python train.py --n_layer=12 --d_model=448 --n_experts=32 --experts_per_token=4 --d_expert=64 --d_shared_expert=256 --activation="geglu" --moe_layers=[0, 1, 2, 3, 4, 5, 6, 7, 8, 9, 10, 11] --router_score="softmax" --normalize_top_k=false --routed_scale=1.63 --balance_loss=0.00246 --balance_bias=false --router_z_loss=0.001 --router_bias=true --init_std_router=0.0359 --lr_router=0.00159 --vocab_size=32768 --norm="rmsnorm" --norm_eps=1e-06 --tie_embeddings=false --optimizer="soap_variant" --lr=0.00322 --beta1=0.95 --beta2=0.98 --batch_tokens=131072 --seq_len=1024 --train_tokens=454300000 --steps=3467 --dataset="wikipedia_en"
Below are experts of layer 5 (counted from 0) of a mixture-of-experts language model. Rows are named router (the router's row for the expert), gate (a neuron's input weights, with its number), up (a neuron's input weights, with its number) and show model dimensions 320-383. Each number is 128 + 24 x the weight over its row's rms, rounded and kept within 0 to 255.
Before each expert's rows: "comes after" lists some tokens at least twice as common just before its tokens as in all text. This comes from a sample of Wikipedia text that the model never trained on. Tokens count by the router's weight.

# expert 15
comes after: "\n", " |", "\n\n", ")", " |  |", " ="
router [136 137 146 139 137 134 149 140 139  98 136  91 146  85 126 131  93 113 118 107 168 101 126  99 132 133 114 182 128 131 157 156 114 143 174  97 120 142 125 119 113 137  97 146 183 119 134 130 158 116 157 127  82 113 177 113 126 193 142 150  95 150 170 108]
gate0 [135 148 102 141 137  92 121 155 152 102 127 111 112  69 106 142 151 148 118 105 132 115 147  92 115 186  70 149 131 103 129 100 162 119 150 127 171 162  95 158 153  78 102 114  80 131 122 132 122 102 119 111 103 112 126 122 114  90 120 108 116 116 127 139]
up0 [100 136 107 141 130 103 101 149 133 110 147 125 105  93  99 124 164 157 111 102 164 103 141  60 147 180  96  88 119 120 110 120 154 150 136 153 177 165 111 112 148  51  97 122  92 132 113 116 109 121 125 124 116 121 131  83 147 109 111  78 134 130 122 119]
gate1 [168 141 109 134 100  99  79 172 154 120 146  99 110 100 144 180 109 177 152 127 114 107 139 106  95  94 114 173 169 112 139  90  98 157 128 108 155 104 182  76 131  86 115 137 118 133 112 113 169 109 126 152 141 101 143 138 116 142 134 145 102 126 166 149]
up1 [161 118 124 144  97 113  98 173 170 105 120 126  95 123 157 178  75 168 169 115 127 105 133 112  92 111 148 153 155 110 160 114 116 173 116  98 184 115 168 109  98  96 119 127 119 117 128 140 141 129 115 173 170 109 125 138 110 104 136 120 139 121 117 162]
gate2 [137 129 163 153 105 100  90 158 136 125 139 124 143 112 124 124 150 122 149 145 128 128 112 137 137 133 127  97 121 129 124 118 158  79 126 143 130 101 128 139 132 118 127 143  98 147 142 123  86 203  85 107 119 149 105 122 113  79 132 131 142 138 143  79]
up2 [138 109 128 156 147 149 124  72 122 146 101 157 124 109 119 118 144 144 150 162  94 133 128  96 126 143 137 107 134 133 126 141  80 177 160 109 163 167 160 157 130 144 152  95  86 146  95 120 194  93 138 128 101 148 109 127 139 170 142 152 132 103 136 128]
gate3 [129 109 106  91 136  96 120  81 158 116 131 126 102 112  96 117  90 153  81 133 134 146 138 147 112 135 150 105  98 150  91 102 121 117 105 163 148 127 117 169 110 118  79 155 135 102 141 107 110 139 130 181 117 159 131  80 137 135 122 138 102  98 166 141]
up3 [133 137 134 180 172 160 115 112 161 133 154 138  94 128 112 136 139 124 120  87 105 106 124 168  97 117 100 136 159 140 146 114 132 151 146 140 145 155  80 173 141 153 135 122 129 127 140 127  88 120  94 104 106  97 119 127  99  97  95 101 132 109 156 145]
gate4 [113 113 139 149 166  99 156 102 153  90 153 103 138 133 169 152 111 115  84 116 132 121 125  91 183 121 111 152 134 126 119 144 114 146 174 162 149 187 153 132 124 142 113 132 138 120 123 126 139 133 140 164 121  76 160 135  97 125 162 116 143 164 120 145]
up4 [102 115 112 144 155 113 157  85 166  89 135 108 126 156 175 172 111 136 106  99 117  80 150  77 158 129 126 123 124 112 156 169 158 131 151 172 140 181 173 146 126 138 123 124 121 139 115 141 151 121 118 167 119  96 130 126 109 102 135 146 144 153 128 178]
gate5 [152 142 126 143 131 128 120 147 159 112 102 161 114 166 116  92  82 126 157 112  91 165  97 154 118 138 119 135 142  88 106 168 162 137 128 163 138  99 107 124 147 109 145 120 134  93 172 109 116 163 118 123 129 127 126 165 145  84 170 129 128 125 180 155]
up5 [150 130 116 147 135 147 132 129 112 124 129  74 168  97  94 155 152 144 121 177 129  98 137 119 137  85  93 164  91 125 104 107 101 128  92 131 149 101 126 109 134 140  83 148 110 169 127 114 157  78 118 130 155 131 145 100 101 153  85 145 114 142 126 100]
gate6 [146 117 133 119 119 116 107 118 127 109 139 141 154 125 151  76  95 102 137 140 115 119 105  94 115 117 129 121 167 103 131 123 120  74 124  85 138  98 145 105 166  75 114 148 111 163  99 108 152 113 201 153 132 117 157 147  85  99 175 102 117 136  87 141]
up6 [119 130 148 155 102 127 114 155 157  97 162 124 175 135 144 147  98 103 119 123 108 145 110  83 115  95 111 130 167 123 164 105 134  92 109  77 146 113 132 126 180  89 129  95 121 173 111  71 117 133 164 133 125 128 186 143  84 109 143 121  98 119 132  99]
gate7 [123  96 140 150 148 136 119 102 172 115  94 169 108 130 128  83 121 141  90 136 108 162 156 145  64 110 171 126  98 152 129 152 118  95 153 132 112 106 142 102  99  78 150 111  69 169 126 121 115 106 126 143 179 126 129 135 135 124 127 144 141  89 108 139]
up7 [104 124 143 146 124 119 118 124  80 138 147 113 171 143 126 163 124 113 187 140 128 135 119 109 167 160 124 184 125 137  80  89 147 110 151 158 164 178 148 100 102 138 161 156 155 106 106 124 146 106 166 109 104 135 142 156 134 112 138 133 103 137  93  96]

# expert 13
comes after: ".", "0", "1", "3", "4", "5"
router [131 102 127  94 112 110 137 185  99 144 153 118 113 138 116 148 154 129 144 111 108 130  99 105 131 179 126 152 101 136 144 108  84 134 140 118 114 157 131  75 172 129 143 131 141 134  92 143 134 160 121 153 150 144  92 134 183 125 169 154 127 122 150 131]
gate0 [134 155 145 113 170 146 136 144  92  80 137 147 147 104  81 128 113 118 126  78  99 131 114 115  89 121 113 113 154 116 121 139 169 109 100 137 111 160 173 115 123 117 153  99 143 111 127 122 113  67 162 133 149 120 127 130  80 169  87  95 107 110 208 111]
up0 [116 144 127 147 128 135 146 137 108  89 156 110 123 127  99  98 109 135 127 129 142 192 128 136 111 103 106 131 130 118 111 116 157 125 133 105  92 123 126 137  98 120 125 110 126  92  92 136 123 154 105 149 111 138 183 129 149 108 100 109 145 134 130 104]
gate1 [175 163 171 129 104 109 117 106 166  96 119 184 163 110 109 125 128  74 131 122 103 168 155 130 118 104 128 126  91 124 140 139 124 177 160 125 131 139 153 138 121  80 127 123 120 153 149 167  88 137 125  90 152 143 139 100 110 101 145  96 116 166 136  87]
up1 [141 134 142 116 120 154  97  79 188 100 124 118 124 109 125 112 165 107  98 109 129 135 160 122 134 100 143 132  94 116 148 117 124 114 161 142 135 121  90 137 146  98 157 122 130 149 134 165  85 130 128  61 139 108 114 121 114 174 148  88 131 200 119 114]
gate2 [116 169 142  92 137 136 129 136 148 116 110 127 101 136 145 129 158 102 130 116 158 133 170 100 122 143 100  99 151 143 147 108 155  91 149 125 115  70 127 118 110 158 130 145 139 134 106 125  81 113 102  79 169 106 122 152 139 107 140 139 119  92  89 120]
up2 [165  96 119 128 127 118 158 141 119 128 164 152 157 166 142 158 145 177 158 171 146 122 163 133 113 157 105 119 120  64 102 138 118 133 120  95 127 114 134 121 153 120 134 139  90  92 173 140 143 145 161 130 155 158 153  94 134 168 107 154 132 128 139 124]
gate3 [126 139 150 127  97 101 133 144  77 132 129 122 117 131 135 119 126 112  98 125  86  91 123 116 149 151 119  94 144 112 114 113  69 103 132 144 128 114 109 104 122 128 122 158 134 134 120  74 140  95 136 128 131 164 122  99  88 135 120  98 144 163 127 128]
up3 [124 127 105 109 177 148 118 140 214 125 149 135 142 123 118 144 145 133 158 129 147 185 147 112 100 115 123 167  98 116 171 131 155 139 135 123 150 147 147 117 153 131 147 115 139 116 135 164 125 141 125 126 101  95 135 171 155 138 122 174  98 113 139 133]
gate4 [153 108 125 152 106 100 150 121 130 129 101 128 133 179 149 132 103 145 168 121 140 142 133 135 101 134 107 109 115  90  94 141 153  79 134 164 192 142 137 141 140 125 170 135  91  96 157 158 160 120  58  98 118 136 118 111 146 110 117  90  77 104 172 119]
up4 [113 143 126 114 155  87 120 127 129 129 127 195 143 100  83 135 149 123 155 139 114 150 153 156 106 112 134 136 154 164 128 114 170 119 164  95 143  79 116 114 121 150 114 119 119 162 132 120  78 119 142 184 126 108 148 152 107 122 112 125  88 115 165 128]
gate5 [149 102 150 115 137 124 125 120 175  94 102 131 137 105 120 125 172  97  97 134 121 168 143 112 128 148 109 124 167  95  91 140  90 166 150 150 153 136 158 144  74 171 122 111 153 148 119  98 124  93 105 124 116 151 144 142 104 145 149 110 132 142 144 103]
up5 [112 171 128 115 126 148 142 121 102 135 152 133  96 140 126 118  87 172 164  98 122  88 150 144 100 130 141 129 139 154 136  94 147 133  92 107 116 123  81 104 187  95 143 149 127 104 118 172 125 125 124 146 121 112 135 110 171 124 142 152 131 117 131 144]
gate6 [131 148 169  97 122 125 143 108 154 105  86 116 125 205 166 152 124 171 124 138 147 129  99 151 125 104 149  96 104 159 127 126  91 118 120 129 140 112 122 139 121  87 102 107 106 161 145 113 144 154 139 136 107 164 135  79 106 149 126 147 121 142  99  95]
up6 [108 116  92 131 156 139 155 151  85 152 171 159 119  95 107  89 144 116 158 145 128 145 165  98 117 117  84 183 133 126  92 120 182 143 142 143 124 141 118 138 131 165 140 137 120  81 166 141  90 108 139  95 133 105 126 206 135 106 139 143 147 141 145 131]
gate7 [138 185 117 126 134 136 127 120 130 154 140  98 141 101 132 148 137 104  94 127 129 142 139 124  95 118 126 148 121 113 134 174  88 100 149 111 177  82 146 154 137 133 129 105 127 130 132 139 142 164 150 129 151 135 117 123 116 118 147 120 145 149 117 104]
up7 [108 132 120 112 108 137 116 169 178 124 148 100 169 156 131  98 114 171  98 171 156 141 139 127 102 115  80 120 141 162 150 110 118 125 103 112 103 164 124 139 167 124 127 135 143 182 103 111 122 129 151  98  98 111 135 137 149 132  98 130  92 114 124 123]

# expert 7
comes after: ".", " |", ")", "===", "==", " ="
router [130 135 101  77 159 137 159 130 122 119 155 132 129 150 118 138 160 148 113  77 138 133 106  89 138 119 100 158 123 130 137 139 103 124 200 136 103 184 109 131 144 148 123 172 124 156 167  86 128 151 108 141 115 134 139 123 159 132 103 140  93 119 114 107]
gate0 [ 79 110 109  96  85 130 115 107 140 139 165 111 119 147 133 126  96  94 125 166  94 137 132 137 140 147 139 105  90 153 162 117 164 124 136 144 109 137 119 157 109 151  70 130 143  97 117 183 132 148 107 158 112 149 148 151 145 114 123 144 152 128 115 124]
up0 [ 91 143 132 146 125 163 133  99 128 123 186  88 116 160 145 112 122 122 152 193 113 119  97 125  98 142 124 118 130 189 138 161 134 119  81 121 201 115 133 149 129 130  92 138 148  96 115 157 129 127 137  51 111 113 144 110 127 158  88 113 132 108 129 125]
gate1 [119 129 113 105 141 132 111  95 143 165 146 137 133 123 137 135 119 130 146 156 129 110 114 165 154 125 179 120 118 155 150 144 112 127 123 145 145 123 137 178 110 138 106 119 146 203 108 148 114 140 111 137 139 113 128 147 149 118 144 109 181 121 138 130]
up1 [134 113 127  99 151 123 148  75 142 128  98 132 173 136 151 133 123 115 133 138 130 117 110 143 137 149 143 140 127 152 104 155  77  82 166 133 135 121 134 158  93 111  89 123 129 195 132 124 160 115 112 146 114  99  85 110 120 102 145 100 147 149 145 138]
gate2 [101 194 163 150 139  69 100 134 161  70 121 133 144 133 123 151 129 129 131 118  98 162 170 121 178 120 100  99 162 156 159 131 116 126 151 138 193 157 126 123 106 136 127 161 149 131 142 106 127 124 130 101 159 126 146 144  84 131 148 139 116  54 128 167]
up2 [107 118 160 110 138 132 157 149 144  94 131  91 124 123  84 133  92 145 145  89 148 152 155 116 145 135  92 139 126  92 185 141 132 131 151 136 143 163  85 109 133 143 117 116 152 150 143 112 118 127  96 130 171 147 121 171 113 109  73 137 133  98 102 128]
gate3 [129 138 151 140 113 147 156  86 136 149 109  62 138 113 125 136 106 100 127 104 130 118 128 110 134 129  66 126 117 137 124 153 146 119 101 112 126 160 121 122 100 134 122 188 134 162  83  88  85 133 133 116 104  83 126 122 120 164 138 110 115 119 140 168]
up3 [116 102 135 180 125 124 143 144 141 141 130 130 149 102 127 140 154 128 123 121 152  87 157 174 144 164 151 137 174 127  62  98 151 136 129 135 104 146 144 132 143 149 134  90 107 127 124 102 157 156 132 141 131 178 139 171  70 149 108 125 101 162 173 125]
gate4 [128 123 149 180 131 135 140 112 121 109  93  96 119 102 159 121 123 138 127 127 144 133 166 117 156 133  80  93  92 168 137 165 130 154 118 123 168 111 127 110 142 139 141 129  95 128 118 109 106 149 162 134 128 132 174 121 143 112  97 102 142 131 171 164]
up4 [141  95 123 115 135 172 111 125 127 134 104 141 167 166  96 140 137 102 134 154 150 129 140 148 142 167 101 138 158  91  91 117  79 111 175 108 129 146 129 111 114 143 124 101 133 139 117 146  96 134 103 132 125 135 128 135 124 132 150 103  87 124 174 126]
gate5 [ 61  86 139  75 132 139 171 113 121 102  96 137 158 201  89 107  97 109 162 152 150 143 108  81 107 106 116 176 141 137 101 124 117 120 131 113 114 112  98 127 152 137  81 137 110 106 153 129 138 145 132 135 132 105 172 126  96  97  71 138 120 140 146  99]
up5 [173 145 121 177 148 116 114 134 133 168 169 134 103  83 165 131 170 115 122 101 113 107 155 168 164 135 124 115 119  94 127 133 126 172 109 130 131 109  94 135 148 102 133 117 115 147 160 129 106 113 127 121 115 180  77 121 179 134 144 116 141 110 114 148]
gate6 [121 145 162 132 121 124 126 149 112 102 132 158  89 119 135 147 194 162 179 124 131 128 119  97 136 109  87 135 145 101 117 123 120 101 132 134 138 121 102 145 128 160 124 145 153 124 136 112 134  56  85 178 111 159 138 118  87  98 130 106  83 121 156 119]
up6 [128 132 139  85 123 140 155  99 121 146 131 103 115 114 131 166 152 148 172 138 112 108 168 117 116 152 130 121 134  98 117 111 148 109 146 159 114 131  79 153 148 154  97 124 121 163  62 141 109 110 106 165 141 148 136 128  99  94 105 126  99 160 119 182]
gate7 [168 135 133  81 115 143 125 100 107 165 151  48 126 138 133 153 147 149 103 120 131 111 108 177 123 174 131  70 132 140  64 135 102 123 132 102 151 115 129 141 167 153 108 143 118 136 162 156 140 119 130 135  97  89 152 148 160 116 123  93 121 169 131  66]
up7 [113 131 121 154 142 126 146 143 138  81 119 194 132 105 125 137 138 106 153 164 135 136 144  95 147  90 126 163 108 126 151 132 171 177 140 138  81 131 131 118  72 104 122 104 134 101 108 121 140 126 121 121 163 139  91 123 117 136 127 146 134 111 118 202]

# expert 22
comes after: "2", "–", "1", ".", "3", "0"
router [125 130  98 143 119 130 130 172  94 110 141 149 131 152 124 124 137 144 173 136 161 147  96 151 174 150 106 157 111 148 125 147  79 168 138  87 109 158 108 129 141 115 106 105 157 124 136 115 149 125  93 123 149 120 112 141 175 152 146 159 130 131 151 130]
gate0 [157 102 128 116 130 159 142 149 109 133 139 137 112 154 102 112 129 117 125  81 156 115  91 157 159 156  77 120 134 173 138 134 152 118 115 131 137 133 119 154 177 157 148 127  99 145 160 138 120 140 119 103 110 120 135 132 125 174 120 162  99 140 152 170]
up0 [ 80 145  95 173 172  89 112 109 145 165 165 140 140  84 142 153 153 124 128 138 116 132 144 124  74  93 170 149 120  96 104 136  90  95 127 124 128  91 127  88 114 111 156 139 147  81 121 127 118 110 135 133 120 137 117  97 122 108 157 104 156  93 130 127]
gate1 [133 124 122 157 124  93 104 104 138 149 136 108 108 112  89 125 106 118 145  77 111 157 109 167 162 152 135 100 117 122 114  93  93 116 155 118 122 134 105 155 125 119 144 131 135 153  98  70 113 111 161 125 123  95 123  91  79 121  95 131 114  97 114 121]
up1 [120 176 152 156 141 124 130 137 158 142 149 136 147 165  91  84 110 152 105 104 110 167 111 144  84 179 176 127  94 161 137 134  76 135 116 155 151 121 176 125 128 127 114 163 123 100 125 114 122 145 171 111 138 122 137 141 134 106 106 153 131 136  89 110]
gate2 [175  90 168 144 109 147 144 137 120 145 135 148 139 113 109  92 169 110 123 122 124 164 122 115 143 150 174 101 128 104 177 119 134 188 109 148 143 113 103 154  96 135 131 102 156 163 134 102 108 155 132 119 188 120 144  86 137 124 147 158 139 104 159 119]
up2 [143  96 185 138 107 140 133 143 130 139 144 147 115  93 112  97 161 114 110 110 129 160 146 142 132 129 189 112 123 113 135 133 138 165 105 123 124  84 117 137  79 133 128  92 134 166 126 109 112 135 124 121 174 111 140 101 151 111 116 151 138 111 161 126]
gate3 [148 132 105  98 120 116 119 126 153 121 106  82 160 137  98 146 115 105 136 151 102 113 101 139 156 138 157 138 143  90 142 178 161 149 122  94 125 160  88 118 143 153  78 144 139  83 134 112 150 160 135 117 124 102  90 148 140  89 143 121 113 130  77 122]
up3 [134 147 161 141 143  78 113 118 127 103 113 128 104 141 115 111 129 146 132 120  96 139 169 137 108 159 111 112 121 112 131 127 129 140 134 176 124 102 110 127 123  92 186  81 140 130 170 109  80 108 122 170 164  85  71 121 129 145 104 107 134 157 155  92]
gate4 [119 127 126 121 121  86 113 166 135 144 117 142  96 130 113 137 123 131 168 133  97 142 170 119 118 163  96  99 150 146 115 126 140 142  95  87 122 159 115 134 137 136 145 155 113 130 158 134  89 167 139 150 140 154 124 126 133  81 141 161 105 112 103 102]
up4 [127 152  89 145 149 126 121  98 122 148 105 154 124 133 140 114 127 143  90 128 118  74 145 138 126 116  87 156 127 152 123 168 148 105 127 107 125 154 130 144 169 135 144 144 132 155 147 122 119 112 140 111 124 115 132 142  93 107  90 151 140 131  83 144]
gate5 [132 124  65 115 148 131 148  94 118 135 116 100 113  94 108 151 149 133 190 104 132  99 101 132 131 197 122 117 133 146 101 138 124 105 154 116 138 147 155 153 156 141 105 142 171 159 146 132 141 113  74 110  88 108 138 124 116 101 126 175 138 127 125 134]
up5 [112 109 117 120 134 130 130 125 111 153 116 100 110 124 119 143 139 153 212  92 136 127 145 145 146 165  95 123 124 149 105 122 104 103 133  98 120 108 142 142 137 140 121 121 163 155 158 130 115 104 122 132 112 151 142  99 107 122 139 180 143 116 121 142]
gate6 [115 140 126 153 124  82 161 134 160 173 127 132 140 133  88 134 125 123  86  98 144 115 133 121 135 101 135  77 104 127 133 118 134 136 117  98  82 118 119  90 114 106 124 166  99 163 132 100 135  93 151 151  92 148  87 123 148 108 144 126 127 120 113 114]
up6 [122 102 106 131 118 151  98 115 134  96  82 115 100 131  93 107 119 168  95 147 114 147  96 134 110 108  83  90 114 146 127  94 100  95 100 118 113 113 131  90 128 118 115 144 122 138 121 114 170 113 133  99 138 113 149 120 139  95 120 115 133 127 147 154]
gate7 [156 123 132 124 142 162 108 100 130 132 152 151  98 159 127 142 150 134 127 151 130  76 118 157 136 127 139 117 122 161 170 128 144 106 141 166 107 136 106  94 124  80  70 115 134 135 148 120 106 116 134 140 149 181 111 145 151 149 140 147 183 129 164 124]
up7 [140 140 127 149 150 142 136  86 100 157 152 122  79 143 124 133 142 162 137 188 141  81 130 139 131 158 109  93 117 172 162 122 139 139 126 134  95 138 151  91 149 112  89 140 156 141 147  99  92  89 104 165 160 142 129 117 114 133 120 155 159 141 146 142]

# expert 16
comes after: " | ", "| ", "\n", " ", " (", ", "
router [134 117 107 135 117 115 100 171 101  95 146 156  82 127 158 109 133 124 118 110 167 134  96 113 108  97 143 134 125 144 129 163 112 138 141 117 142 115  66 103 139 122 100  96 125 135 157 127 116 100 156 127 119  82 142 167 123 109 146 136 122 119 117 118]
gate0 [151 133 131 157 119 152 118 142 104 131 122 110 148 125 130 143 149 126  75 150 130  78  95 113 151 122 127 134 139  57  79 139 105 134 147 136 186 114  97 129  73 113 139 141 117  76 126 170 124 118 146 113  96 131 116 164 140 131 127 139 153 159 121  77]
up0 [117 129  88  87 127  95 147 125 152 106 124 111 116 142 129 128 143 136 184 103 126 168 177 157 106 144 133 133 125 170 139 117 102  99 123 102  71 152 138 110 157 163 134 110 138 160 100 100 145 117 117 154 146 124 149  85 129 132 169 104  90 124 117 180]
gate1 [164 119 115 130 119 119 157 110 104 118 124 152 181 136 135  86 152 162 130 103  95 142 105 156 133 178 125 143 112 101 128 146 123 167 165 132 130 110 121 113 106 113 123 150  90 100 121 103 142 138 142 140 124 119 125 178 104  67 117 130 130 140 168 143]
up1 [155 104 117  97 104 136 130 159 130 106 142 113 144 129 149  88 151 155 131 126 112 148 137 144 140 153 142  87 111 128 177 128 128 144 133  94 107  90 124 113 143 141 119 124 128 115 130 107 141 134 116 127 139 103 156 137  72 101 159 137 127 162 129 176]
gate2 [129 120 155  99 147 141 116  89 134 121 132 195 116 105 136 179  96 119 131 152 118 139 160 102 102 104 152 127 103 101 127 107 104 135  89 110  92 129 129 153  82  94 118 107 143 139 158 149 117 144 152 118 118 117 149 104  88 141  97 126 114 130 108 146]
up2 [117 114 166 144 154 148 124 109 116 137 162 185 114 107 115 147  98 110 122 157 124 145 123 115 133 122 119 177  95 102 108 135 122 143  86  89 122 141 115 135  84 121 134 114 135 137 172 156 126 120 173 141 127  81 187 109 138 137  73 136 110 129  95 153]
gate3 [149 106 114  85 161 136  75 124 138 161 103 117 134 123 137 161 136 112 105 135  95 129  88 153 154 167 132  77 146 146 114 154 152 131 138 125  80 137 129 189 122 104 168 159 179  98 104 145 131 160 111 134 152 120 121 118 133 132 123  98 107 118 132 139]
up3 [170 153 140 116 108 113 146 135 104 188 126 127 147 127 125 121 146 201 126 132 143 112  99 136 140 144 125 132 113 110 122 100 135 153 126 120 146 102 117  86 124 136 124 130 120 139 112 113 122 149 160  95 166 128 133 203 140 121 124 133 133 122 112 114]
gate4 [ 98 134 102 144 132 142 108 116 130 122 138 162 188 146 137 111 169 141 127 158 116 117 122 124 116 142 121 138  98 124 131 157  79 107 108 145 109 126 135 146 125 143 116 127 130 135 143 105 159 100 126 155 125 107 145  83 142 111 142 148 166 103  77 126]
up4 [128 147 106 140 147 165 103  90 135 132 144 118 192 156 101 115 152 140 118 174  89  74 128 110 110 154 123 134 116 140 144 159 137 134 146 150 128 114 117 149 129 108 113 124 126 146 134 112 173 127 147 159 111 107 135  75 167 140 115 166 162  88 106 147]
gate5 [142 114 140 150 129 128 102  97 183 136 100 115 144 101 122 155 114 141 114 156 161 167 170 147  99 118 100 149 141 136 172 147  84 101 151 101 106 134 141 160  99  98 140 134 155 115 136 145 150 145 110 138 141 154 106 111 128 112 132 168 133  67 104  62]
up5 [119 126 141 127 124 131 121 161  91 134 179 104 119 161 156 143 151 119 154 103  95 136 105 100 131 135 161  59 114 130  95 148 165 146 123 113 157 138  91 122 147 155 102 117 146 155 148 119 118 112 135 148 118  73  85 128  90 144 131  85 111 119 105 186]
gate6 [ 90 150 127 154 110 134 101 163 138 105 120 138 113 108 149  96 145 118 142 160 142 136 117 174 131 114 151 105 109 116 133 153 134 167  79  92 119 153 140 129 154  93 130 142 144 106 144 150  98 140 136 111 130 139 153 120  95 161 113 135 101 168 169 137]
up6 [138 110 152 119 196  78 132 111 190 186 135 111 134 116 110 103  97 115 134 108 129 109 103 153 135  96 138 187 136 122 125 131 139  74 135  97 127 162 130 104 160 147 121 133 128 155 163 105 116 133 101  92 157 161 178 146 113 171 114 144 119  73 119 132]
gate7 [168 136 210 103 124 128 121 142 145 169 169 123 123 124 131 142 123 145 142  94 105 159 125 180 127 151 120 132 142  86 147 110 145 152 154 131 117 134 149 124 145 119 127  97 156 131 105 145 143  99 145 139 164  78  70 184 108  97 110 131 159 118 138 146]
up7 [ 89 155 124 129 120 135 144 149 121  98 178 135 162 144 133 132 168 105 119 138 149 116 153 142  85 145 146 133  89 124 129 120 117 141 152 125  95 109 122  87 131 139 116 119  73 136 126 102 106 112 161 126 101 137 132 114 136 133 145 126 121 188 124 149]

# expert 2
comes after: ", ", "–", " in ", " (", " In ", " Mac"
router [148 143 142  76 138 122 104 102 147 140 141 140  92 121 145 135 144 165 148 143  80 128 137  96 120 125 149 166 107 115 147 137  94 135 164 142 123 115  84 149 128 144 117 142 131 160 179 122 127 116  94 157  93 120 156 170 116 142 141 134 108 127 104  80]
gate0 [150 164 111 149 113 150  88  98 135 131 141 114 133 154 160 115  87 112 170 148 153 123 102 151 116 149 107  78 108 104 107 133 130 127  99 135 151 170 101 171 147 102 155 100 119 140 111 130 119 151 113 126 110 130 138 120 125  70 192 148 112 101 136 139]
up0 [126 105 146 105 157 110 168 174 144 123 122 131 118  92 107 142 172  96 100 102 108 135 153  84 135 104 135 184 149 164 158  99 121 110 190 126 118 107 150  73 118 151  82 124 141 124 152 128 153 108 163 114 125 125 102 134 141 168  85  89 159 151 122 116]
gate1 [139 178 146 134 103 146 160 168 112 121 160 108 133 178 151 112 106 126 139 108 117 104 146 141 117 164 124 142 142 125 120 151 140 129 128 206 112 101 155 137 125 124 149 169 114 136 141 107 111 142 126 155 121 117  91 105 132 127 123 122  74 101 138  71]
up1 [135 115 102 121 140 126 105  98 161 123 105 156 103  79 124 127 123 149 130 142 140 168  97 102 151  89 121 143 106 163 133 122 132 121 152  67 148 142 116 128 108 128 110  99 126 117 113 133 167  96 130  94 160 161 167 184 107 134 155 109 144 139 152 161]
gate2 [143 136 160 152 167 124 129 112 129 105 116 127 121 154 149 117 141 150 141 142 127 133 137 136 108 116 131 140 123  85 108 106 127 128 143 159  92 107 110 178 163 129 140  95 139 110 122 142 110 131  90 108 131 161 180 152 133 110  98  91 149 117 152 147]
up2 [134  94 179  79 153 121 130 166 114 128 107 143 135 141 136 138 157 155 123 145  88 104 114 139  53 117 103 106 122 104 106 124 114 123 111  97 148 154 158 107 154 157 134  77 142 108 135  78 142 146  98 121  96 129 116 146 109 142 126 106 118 133 114 130]
gate3 [ 98 123 150 118 111 135 111 124 139 127 153 108 117 166 129 128 122 138 165 156  99 124 116 109 116 132 120 136 135 155 114 108 137 154 116 110 113 183 151 152 101 106 129 118 139 134 199 170 146 128 164 158 100 125 116  94 124 129 139 142 136 132 127 115]
up3 [126 118 138 127 110 155 116 137 146 123 157 133 121 157 172 126 112 149 182 146 136 133 142 139 106 125  88 133 155 147 131  96 166 135 139  99 131 139 153 177 114 110 134 146 141 120 189 141 117 134 167 149 101 146 128 113 124 132 124 144 152 113  96 161]
gate4 [102 137 137 113 112 149 126 116 145 139 130 107 107 122 106 135 132 103  62 139 123 130 127 143 144 106 133 120 130 120 107 156 104 107 125 115 107 139 110 144  87 136 183 160 158  96 162 115 115 150 122 146 142 134 123 173  93 105 138 123 144 116 127 135]
up4 [124 158 164 118 125 163  97 115 144 148 152 134 122 139 121 123 136  97  77 161  96 137  91 136 136 105 143  95 125 109 110 128 103 128 131 125  93 123 125 149 122 130 173 130 148  96 143 101 118 144 109 149 144 129 127 145  93 120 117 125 167  93 135 116]
gate5 [108 149 115 115 102 125 155  98 116 122 112 148 104 150 136 130 135 144 125 128 134 143 154 177  98 116 123 150 137 103 114 111  75 124 125 112 117 121 173 107 109 141 135 139 139 114 110 140 164 142  98 107 145 143 134 151 102 131 102  88 145 125 126 144]
up5 [115 122  72 115 120  73 122 111 155 148 109 131 120 141 101 109  94 113  93 134 145 143 133 127 141 158 131 113  82 151  88 166 172 142 129 151  97 120 123 134 113  80 134 144 111 103 141 163 107 112 106 144 114  89  98 115 132 116 151 179 106  92 122 131]
gate6 [106 206 150 127 144 125  77 121 136  94 168  93  97 150 159 144 201 128 181 103 132 125 111 121 182 110 124 133  85 111 150 150 131  85 160 114 131 129 141 145 167 116 125 124 118 183  84 126 116 127 115 141 126 142 127 118 115 129 135 162 104  80 115 130]
up6 [105 103 108 117 102  88 153 135 178 161 100 174 169 146 120 114  87 114 119 119 144 106 150 137  63 143 182 120 169 132 114 131 119 159 100 140 121 140  98  97  97 121 133 151 143  90 131 116 117 138 122  77 161 137 113 132 120 110 124 116 155 153 146 117]
gate7 [148 188 111 130 126  62 106 129 115 142 127 121 120 107 102 177 127 136 111 149 110 138 131  79 105 145 115 144 162 112 161 142 132 143 158 203 142 135 121 123 119 164 127 148 136 122 172 111 130 108 122 167 124 105 121 126 109 150 131 103 101 111  82 124]
up7 [139 163 151 116 122 124 109 129 147 149  73 110 123 136  95  94 140 162 148 145  72 149 122  85 133 131 116 123 134 140 144 174 110 149 114 114 104 147 113 109 117  90 138 152 128 153 123 140 127  96  84 135 153 133 120 113 148 174 110 107  84 116 114 142]